From a checkpoint of a small mixture-of-experts model trained on Wikipedia.
Size: 13 layers, width 160, 46.3M parameters.
Experts: 224 SwiGLU neurons an expert, 2 picks a token.
Training: a variant of Adam for the experts, 241M tokens, 3676 steps.
Below are experts of layer 5 (counted from 0) of a mixture-of-experts language model. Rows are named router (the router's row for the expert) and show model dimensions 0-159. Each number is 128 + 32 x the weight over its row's rms, rounded and kept within 0 to 255. Numbers have three digits each.
After each expert's rows: "gets" lists some tokens that make up at least twice as much of what it gets as of all text. This comes from a sample of Wikipedia text that the model never trained on. Tokens count by the router's weight.

# expert 42
router:126156100172152081153109098148104124122129151144067158121074112136192123124181136138159113122167077143121105150181138091131129125147115105154147080062159176104121126160098138126158133103123130117219189109108063120166034164121173103128099135133119153122063151146125160143155117117165122103177168107150130091156107150110107110128112099120125170139085175145096114144123111112196132103142120101080113134137171071109180161132101081192107085163155117137131154129158115078204059197148094
gets: ":", "-", " -", " –", " including", " Al"

# expert 38
router:143110197061143166215149195089098106086134074127129155145120136140065193115187114120109125118195090119090138131123148156147117142133138170129143088095115114098110135179105095135111114109121140143166181100144140103129124169119086132101097111092089095108115078117150116102115175155159165181079123148110099155146152134140175107164122143114126203093191165107152130149128110101170106063099127083165078133123102174174167152144104177156162119162130137109125172142122183187075135085179152
gets: " in", " on", " In", "In", " during", " after"

# expert 63
router:122094115162178161162161147097159117080160148093106132128170098138126111078077139113209075143168135114179143120162169061177101139092144160138137108192131107168101107160144075114108211108096076105067117126170174119110100173151108102104180139110108177117118104151125159123153095148115169096121107175120165146155132150134099109089092212134119108186136180120087167148161117122144107101116136163186139121096155187143088155138074092094089122124111103104165110130091105163176117139090162
gets: " to", "se", " out", "te", "nce", "ue"

# expert 17
router:110033172131087111145085096130115113097065147141081114166147166155137083160148118080142100171069158134149100072135091080115099135086130096194080080101161119100172119134107077107137067115093105123142157079090168130164082130151085113137116119142060136101156115142131123194134065119143116068162136141106170108154085119139135060189194118130133135144143107130081122118125126120135140080131136134119110122095144115166134139175131158062155199135135157168107120131122173083090116185146117
gets: " in", " of", "In", " on", " In", "al"

# expert 13
router:096099140132061121145138219187104138155088174145108144126110184142081147147117094094154152085154145145116137168060084118132101110106108119172097117061168169131186092090128108116156126123102069122182086135093141159160107155154188166118109143125134118151149182157143124165085065133109164116123136155113185171152126132126155114165185140113172116107168086103094144109154150137103186135082104092142207164135177104126125125145118161093067142178104131137169165104136125137110119211123164
gets: " a", " the", " The", "The", " an", " his"

# expert 5
router:088115115123149157156142150087119135133079156134154128147091090093133158105172142102132119129095140119119162080152179150121139171138128180162169129132126110186154088131153129047107100101050099103134075085159166148091098132105108162178148077125087188184152144113124170086108131068088118102040139129150108140098127100068098127142149166120173148081086129119119117130069121097110153120108077188137131125101172130110091075067123133090153155156174098186070123130099137105123165062161150
gets: "ing", "e", "Personal", "g", "d", "ke"

# expert 14
router:130155079163142134141147096110192117124128184144102074161136144121056163085170155097105174139105193126184098148186068094136116130146105110098156138146116101112080100207140161165054091044134085095128128135150126106170075149081149166161124137111126095144106155121141104126080125039106100109139109098100107155144164160117081160127114063120135123152150113111188127055115155186129158122085138094133162131136129133115087162083110087144128128098159130103147186134119147141109086106172145
gets: " and", " to", " or", " but", " &", " /"

# expert 48
router:148102109102070087172149117152175110115189111147100061137133120139112153126136153160126110074138147125121098125125136087157180182137137104094112120178090181085124153093113141110103094086147098171152165077188112133080120138096084090125124136124151150108122107108158106136096045142130132134111124089143126175129095174102150190042160148164153134054106117139085063079137152125198103093108136126067168157076167141167115144186148150097185168130111114095169097149104124094140116147170095
gets: ";", "\n", " |", "%", " –", " —"

# expert 35
router:070131184140177137069104131051166197170112112153079084124077119103145127124120123116070142137098152128177141161154124104122119075139132076134103168113105117140149097102138127071174146047096122130105175172152123157096160056181140110124164093104107119150155136106123102117170127144090102152119114115171151195169124131176089185120068158099132099080131053122168116185150159124124140168144121146067177127112166105102138091102120133130099138138130130107140096094168120116148177091070087
gets: "-", "  ", "|", "=", "0", "6"

# expert 45
router:147142139093123096164158080196121121185166114146142129131150067091085146098151158063152148116098043121168116144087135116160140191139103124103099106127115063130116113141122116113175101138209088130057170141173172104118125202136159119120159182192138081178123135135135143154138077141108127140182120131121132118168125096145124155153132116167150111101171072140141152170112146114157104088102151167106173103166102122139162086150127154121176070190137115070124146116159137086125057082160139
gets: " as", " he", " He", " she", " She", " it"

# expert 49
router:156102063101165156165097075131121089173073115110137103125078171133166131165172099116121086141167175122123174137140096090070161132073110115116199119118172127134097099136068074115102135157130101125081120084071107049109177150092151145104091071156109145123169158113137154112159139125152115112152122153086177113080162138148153101080129143072152138046120126142129121092114098133052149113150049086112144128145174125099111075091148115128149101094142102149145070116125099114124143069149139
gets: "-", " (", " /", "\n\n", "\n", "′"

# expert 12
router:124048109126135086157127071173127098154133156151113071105128119124074100074208151175159145094164163100120138125117168109131144099146107087161140118079140113101153135174145103159156076078185130104026128095110067174101080142188063124173126153113139104129122157151153096132105125210109173112118160109174132111112125127105089140168149142096108094156189165104146156149129158109120116086110134104175108144127142172163124129115061120150101109181128122120136108099112097146123163154076190
gets: " of", " for", " with", " by", " to", " from"

# expert 19
router:122115153132071150093150125100164147132079156182129125172147153094164151165152112223109104102141076143086165104086137132111148134137147099103116099141086064195125114108165155164133107117087174126160172134155201141165081143122062161135146164125115099126079112108122169098152089104103107142140115168124140134075120099090102159136095146098110055082161162149103161120133071095149087122108161110144151122156093140108140195123145128151138115073130083101093113107117047056124172078183127
gets: "e", "n", "a", "ton", "on", "son"

# expert 37
router:130072186130176133094072131080175118122151127036071160162125135149153112132139173076096108154084154130136148138092056163167140177164130079168177125069122091155124072043122175144120175109168126127154056084077098111141128171169096089094086143145145113182113150095105102118149112157122125134104133138105075138162075122164174157087096131099151100149160077118122124137149160108123138115129128108119142152130135105125141126123118169064094132139145123159182155107143115100191121092090083
gets: ".", "–", "h", "g", "1", "t"

# expert 54
router:157147170172114115175109201086175138095115183119153128102179155212098115048034141132105100119154095131056100162139167106149083137101137173120141168173144174071119129095158109126128080180119091135057146135115103137096138089114190111080152100092110126103179094138114179116038084120152148172102133109150117139139143160146109127116170175105108145171109152147121134123128133127148095125195099113099142123142120157099093104138115125134125118077111162092140082101139150147124119186109092
gets: "'", " career", " Cup", "’", " School", "ence"

# expert 62
router:137138113137137129137181100138144116134137143120148132150148139116125081073108094106208122060166171118122138146106083103164085120071083136183171149194151108158141128139153065172159155097107165123177140156192180150141061157153163116073137160086161115157141153144127087086130148068117168113146129101126076134096183148139158124152127071142107114174130134105130166101120096128132136133061148169182117126052090156144187085139107122108122114157085107091092080090113128185158088104071145
gets: " that", "ing", "ed", " had", "s", " have"

# expert 18
router:083143130110157121094099092160127132129109162135134115100183120147158085071079127158085127139220158131131108141116175131148100105154116112128151153131157081055134120135137201144190184108124158117134041087100118112109105183130088083078143177133117098123178073065101102159140167073103133173082138116146072117125085104155118159143121080194102106107094121088123175078129123109112129146107114140146054138149141134163145130111097124119131111097099148139143114130159168182109112225098131
gets: "s", "es", "ers", "ies", "rs", " people"

# expert 40
router:094152137081136192084104134155094100143160075123163124097102111109127151150105169109169160129149097132082123103101105094078153196116093121105099113094107167182191158177124125137151115131117134147071091130097122132114140134181132156134071063069176170100100126185130150156109175072158126094114100125163132120176138163115133058137116033095126167124120103117106071094080131113108143102120120100079073120193119116186132136134166111118120118131159132167176170137178120102106199171125131
gets: "=", "|", "″", " p", " cl", "L"

# expert 43
router:152123097151100118097162183127109112141129135131157106088110158100139131181068120100171115114119142114088114126125137159094108117153159176129132187168135068131145109102143126146132132164114126163153145154137045129189177082091158123102131153125124093120148067127074120099088171179181164165106111118099081175109156187171130115163115123139118157113150159178203125127149116136185137189201173119088185138107084157060136169120163119116183124100085143089102070152128132054099167158135137
gets: "\"", ")", "'", "T", " II", "r"

# expert 28
router:073073161136179173180132113143098167162101136121181114103086090077111115156058141076185090148144142129139072122146089125099130122143160131123188104190081150132093113140185101165113095098132120162125115107102159146113087176117137129101163094181115059126168111162133095161145097139141111144097137118119199146141099113107082072104156125163148080104098082158128104113143134150143106114144112121169182144199132089092139144109083119085091115091101187138115144183099095192142125192115168
gets: " two", " one", " other", " all", " three", " some"

# expert 34
router:072065108109120123127131082177134119160167137147165083131139077067057127192082163174127138083146157124156122104125129109158195094152152121152094100113142137114164095072075042144145115102117106194143165113129120076172186105160112079087175074131053133078157140112126062130129107156120110127090135093093135157104114104094132127122114110180132168076155109141143099154173132160099124159158145135074126123114181099116133101131139111069115118096086095141188096108166124093162118109121113
gets: " 1", " 2", " 3", "  ", " 4", " 5"

# expert 24
router:163119211124087080169099103131127133167119099172141142155097108129188142180127126085126107158170080140169119127176085101157148174106113079150146130048145151161086188125136174160103115077128052116072126151096079120145189089150173103097133147069128153168102097069135079153151128130107163152153116111136178097134106166161142137114129110112165135114177099096120137137190107130114082125181135149102088138118079081152115119115171105146080107138117181114160095098092106106071098128166089
gets: "-", "–", "/", "19", "'", " C"

# expert 61
router:138096104080081114124142114063094170145164118097145111153082114138156167160126086164153167100051116136106129117156115100120115079120171146110161121098186087160143161067178104159108130115159120106138153159198100056091161047078076122145115140137149142153140117196118140128134163145134081174070123147081162140130146184110152171144099112113102103142188133166139173127113198133144153153114110119131183138136134121108149137141130145166157071068147172106098176145104078066126172091108138
gets: "i", "y", "a", "u", "o", "h"

# expert 1
router:133117129119079073180077110195071166125143100120125185167164110111115106143131146131129206174125106142117127142111070096140165198146117169108176130126131100127174208136072202057175109081206128134127141106098200153170169092113134119130148089087133165139132134114121153102139068151160137107164114165161114189112104134104147143108121114163156149116080106121135164112101083149123074065164092101095136124113177115121119131165147150117166128102116125127111126144147157099058104139152090
gets: ")", " |", "\n", ".", "\n ", " comp"

# expert 30
router:156117193067143083081093138059181121126167044168122109134158137134171150093090113143090087067153172099167063132159152171163093064130111127117077123136116155124101073132140108092148099119047102186119086094083147124140123123151162114129120126160135136084139134120142112166110195152110165152162104132104109164179109099063109162091114134085126121142091160097164181168140155110154176148079086127082117124136114110144121154141126124129140157109143051105165090136083157119161126158102099
gets: "=", " |", " =", " 0", "-", ";"

# expert 0
router:139158058098128189142111119111126125128130133097172193103096124156159082097200116092129132090124129130150100151125090106086144140183096189104121190146157138103125143122066094120126093174188176157129125116157152076142119183154130118155122135140141048095116188195158161098188123112133132131116115094141162078096130104149115072196086106121095098158082136135106156143132107139091185070181144084113121144153137175150156111063143129104122117092094118187120191119141085109165157138111140
gets: "|", " |", " Total", " \"", " from", "\\"

# expert 16
router:146147092141142158096153125152118163148110158137135110107100137158238106101047132163123114143133158119135157111129136147121098150124125112135132114062125073100140113226095134119150132140142203109100167176097133130155209110138154170113079095183139154161130134108140111100143097104129160141159107133116193141148178121109161114170180186123135127165135142217151122157098157105148100211128127146182103122142102125080148165162127145132138085178143147158140143187111123195140064168106109
gets: "\n", "\n\n", " head", "\n     ", "\n ", "$"

# expert 59
router:170130130143149096127097117147155064106122077084038124146091163108123110139155140128058149126139167118139113158119125180076150124129134162131099153091132111120111163107095134192078138148118103164067109105180066085126145084066076058139109162178169085178115121181130129173129109148162134088142126104130145114144134127116091099153162102092122128203206116117140140137068097157165186178126044126111107122144044130126109131153141150108109130137119104074136159154129131083139119113147162
gets: " of", "N", " U", "}", " km", " de"

# expert 51
router:158137117079122169123121111103119117140095164095136176182134148061113182182118091189066133157135144129116114132095160113151139128116153152157107136141156069147133110131148184157151127134125134201133143176137151120135145118084074112114144134123134119189128110131114125141144193098088090140148132081123073146139149119181066177126115117194146080120088108117157189109089065037111071188156084111076112113137081112137123091109129070190102102115127124140111178153069130097075168138150133
gets: "s", "es", "x", "ers", " States", "ck"

# expert 39
router:141078074113064112068147170165104095144117149099144107140137139192133116163147084148128079192087140129162176135160063119111106126090166132171118159078121074131157148063186135111126123110130179093141164131157127074111160086120086152144111183127124083120169081147123124148134184171177145130126129094167088112151108127093131171172135140069119077097155185108138158133145071153101089123127181092108183136084144095163136129087189142147121107105164167066168131158132126078125152144099107
gets: "a", "i", "us", "o", "n", "e"

# expert 60
router:163071107121087163164103143139129141065199177127148112091152086143133123144124070167135156119114157154122128115172156065116197140110095174131085160167151139170129161112165151137121090161167081186143133065182125081133127091132107125173112141143103127087147135194140098117092123177119139142090120172154098153063106142134111143103151130119118161165096154153152169124164139117129058087139169144044109101121113139089111111056171104103142113054088122113091114158101150078083154173154153
gets: " |", "%", " Party", " –", " City", " of"

# expert 21
router:130108140142141100076107142111119103139136069083105157166155094096191157156167129137087097118096112143119099192129108182113076144111132174113143130187137129099135149074107166165089144055144165130120089175154143126106138106112103195140081100087143140159164079110138182136154129112133104128044133056118098119146135131156112084091133177146166128072120133096139090136143165136105168183105164114140164130076101194100095051148089150098136104189097103113110085101118113166129157193103159
gets: " |", "|", " 0", "  ", ";", ")"

# expert 55
router:131141067100160129184089160123103096158136081117145108152141160173149095111156122121138087199112144115188156131086062129087146126070138096129088159077085166147133117081131114131130130140115155099109144195177146054116152118097096160124099085140161125118168151126115166188158151110150117075089133162116114089110058127114141116156185154103122128077123066121104109116137073169111168088120154071102107119124162067166094083122171155141150183154162044088133161115148117091102140155117158
gets: "-", "|", "N", ")", ":", " ft"

# expert 57
router:166164153121095096095175075159118184153108177155157097120167134143070154093173135168143108136208158110144162135062126166124162125136100171130133159115170134118193143074092129150145071154109098148128026159210135116139069146114174164087156148114146122134146093116131132125129124153134089080113127143104175065124199141153077147091077134107083101125113111155163152072137159135165134115048159144119095141135151122120175167142171161124120144148092114123128162130132130132147068160134098
gets: " was", " is", " were", " are", " has", " had"

# expert 3
router:159135179184185142134133143152128106141165152150133140096115094058113151173093138145125158136133084125104161113078108190202188100151114075110133106127117163139178128111121118107124115105107119086093103163094145126089095104098170169140087112122162124089118129132128160125180102062099139175115144204094177122098148094096148108089144113185134129126107086134131066159179097104072120098149130157084192118111125133106080142133210124148156091087138111164101222128091157172127080145112153
gets: " a", " his", " was", " her", " as", " an"

# expert 46
router:093195118084113125107165077175163111153136134152164138098136166093142137145076143108128130119169133126091143107188138096073118092135127125197131130084093157063080107076103139149097152140137121100075093092052074160156178150136164073110108171085092147137137127106122088068132123156145164186165113125154191126148114134194170030119117087118134118169181161130146141132143111147114106176158129147163096131115142184144156152116108130130112136182097120164154152108150085171187111159095146
gets: " (", " \"", "/", "(", " 1", " 4"

# expert 2
router:158160048154093105114122094136072150143137056130126178110130157175139168103188140142152154126088120127087172079080122118101126077137145116078158155123105124089093106123146057174178186078153165100157094151067114191100098175100185116185114127122096126080097135081140173146102147132084140141133113133145066102166145102137120190138075116081111154180075159160140126146104113107127130171078148153176163133146113176148134123151075140136099122089157149118121145146122159186093118161131121
gets: ".", ",", "\n\n", ";", "\"", " ."

# expert 47
router:076122091157144109151144216126128117142132090079109172095053151181033145112133118102131125112212131139131111095114204137173123147139079134139173128051156169158151143187179133140088095122117138184183107138162151155123164121122144118134118138186143102123102153150162141160140173097076167105165151138115143118099127143149161140150124121097160108086192112093132124132168072092133093154176077158125215150159141170179137108092117126128176137132117075158117150152150109139148133149140132
gets: " the", " at", " The", " its", " their", "The"

# expert 6
router:144122122174177167146139156109105119064128143140153108151168167166141093131121139123159176179111157129114129128126176157144210166179140106087121132134094093115164128133083094170125088083152094040094097141136137156130133090122106143168124139148137151141037109128133142135120084106153169133091148125101118131086068128050159138110134134194119126083060138119144055117123149147139110095130175139103060116156128100077141165083167127142151147123109225121179081056146126155121116146152108
gets: "ist", "r", "er", " by", " part", " member"

# expert 56
router:135083151119139138182093063164128077109110081143127138106093054194147138150142114151109088150056055151160088193127131088140147137146125161143117142162145182166112098083104150128163140132083137140103100160118185132091178200208160128145113115140110164180093138115113190150159085109155086158119121139166143125086160172173178133069194111100100089119120091117107096121171168123138126088135118118095130123105149126094170152137165161096166159163100133144128183136158155119130135135189146
gets: " \"", "  ", " '", " e", " Best", " The"

# expert 41
router:061225128171146087090154087125180165135122087112112126135080128191143160189147125112124108139102119134136103115110137144118120117137135140106116142140158146165137108178098167148111158127163100141171147107157157115115084089158202124119149174128133131092146126070160153110042133218112091112111133109116081085114130131142066193143163084129145086111107121215106105140154134120111121178191135111200087106147142125191111155088159115145146114122146172104095100134153151173141091184151142
gets: ",", " both", " ,", " including", " en", " former"

# expert 44
router:167189167105107115138119159139177152094124145136099115111106093095129144073194102127153126139137149111142119178135067147133157120164139158180173082139129152125119118126154099157170154148125195116182118121130088127157049145100085098150170164074174188101165114161119090083138150057129155103129124146114109144099141176124155132084190144187188134152098118150162116100135120156121129089121147164181165155086115145128150168138131139121122170108069153161051112137138173206146126073083068
gets: "ed", "d", "ted", "ated", " released", " used"

# expert 52
router:121148132128070143125093134071169144155125133086133119127096054088139154125146065117089150170103169117124128127079058107126094131174151117110066129148101076151087135088151144145142094131126129081131157113117109171135141151146087094123157193106118143166111138119116174154208095123147058061161128143154122102114118036155134132141130176144144132138158118146092086118076164085127137131137071148138132125177082099216098161124078093131078163152038101118103150104079108124153142099132132
gets: ")", "e", "d", "t", "ed", "re"

# expert 8
router:142155079136077127110149128178125131152150056104162208067170150093200095102203185095116101127132139129131153064132182137123129152187084133138123146191160107103147164104120123115083118154122153079128172161075125163169090081115098176128110142090105151107115139122139173137105109082131097179172117128130088130138148112144096071155131082176174151102126154184079157112122153119096119164144157125134139136149144140134138194088154107176119088104114119162082083159083101140182106137069117
gets: " |", ")", ";", "|", " (", "\""

# expert 25
router:078087063136198099115117153107092067039130116128119147169143164108125099190118160110056129144109090130174139094074113130190134175091149110186125103115060141157148162085072121106161119198072131157149128120138137100155155134115095134165151123122151105078127105102127094107130103112073137134106109160134148059139097181123114137109073105119069123182165098141115135104144120183113132165069140105141098115133111112100067206148087129133106109120149144154071111158137132099142152100167117
gets: " |", "p", "L", "r", "y", "e"

# expert 33
router:119183102148150134150195149114135098118165120102098094178142137186078094097120104109117116141173162134131167126127158131057179116103120148097193107138163146069114133111119099112100150195146125116122116093162087102158147067097152127104111091144150137163149113189109124216135169106078118123105155081152063177112210141104144158126099144148137143129089192125161122106095105160158154199158119103133111133150172109088176049096156134098148148124144132083122075138116163136100135191094163
gets: " which", "°", " that", " who", " to", "″"

# expert 32
router:120123166163109156161113110140118122099190150138165097133119150107075079110087111150153112058246114108130121128130127192103088111198124137112137106134071094129075107128168144102127115138123117159079179129186176133097126176092215124164112082200134143111166104126135113171145127088106115073128123146141078151163073105105167117084160119186086141182125136120149155151086136203093133077130156136116089123113181090112113081130122158129162116125156141135131155133113154099128077144162101
gets: " also", " as", "ly", " be", "  ", " not"

# expert 29
router:146126175150153111154143126102076097099125137161150152114106088142149179160070118151058120076130078132094131157152129121086191082121142222039084142153098131089132081135127131147095109177107090171158094079184097115092171105118091133104147124091139134131165093172137092145091151101082161125114116079148145160111138131114158145123135175117083146149141157125141092100091182150141159168095145179087147136055122173114134140125106088080141145174129145156120176140155087080099167133187176
gets: "\n", ")", "  ", "|", " of", " World"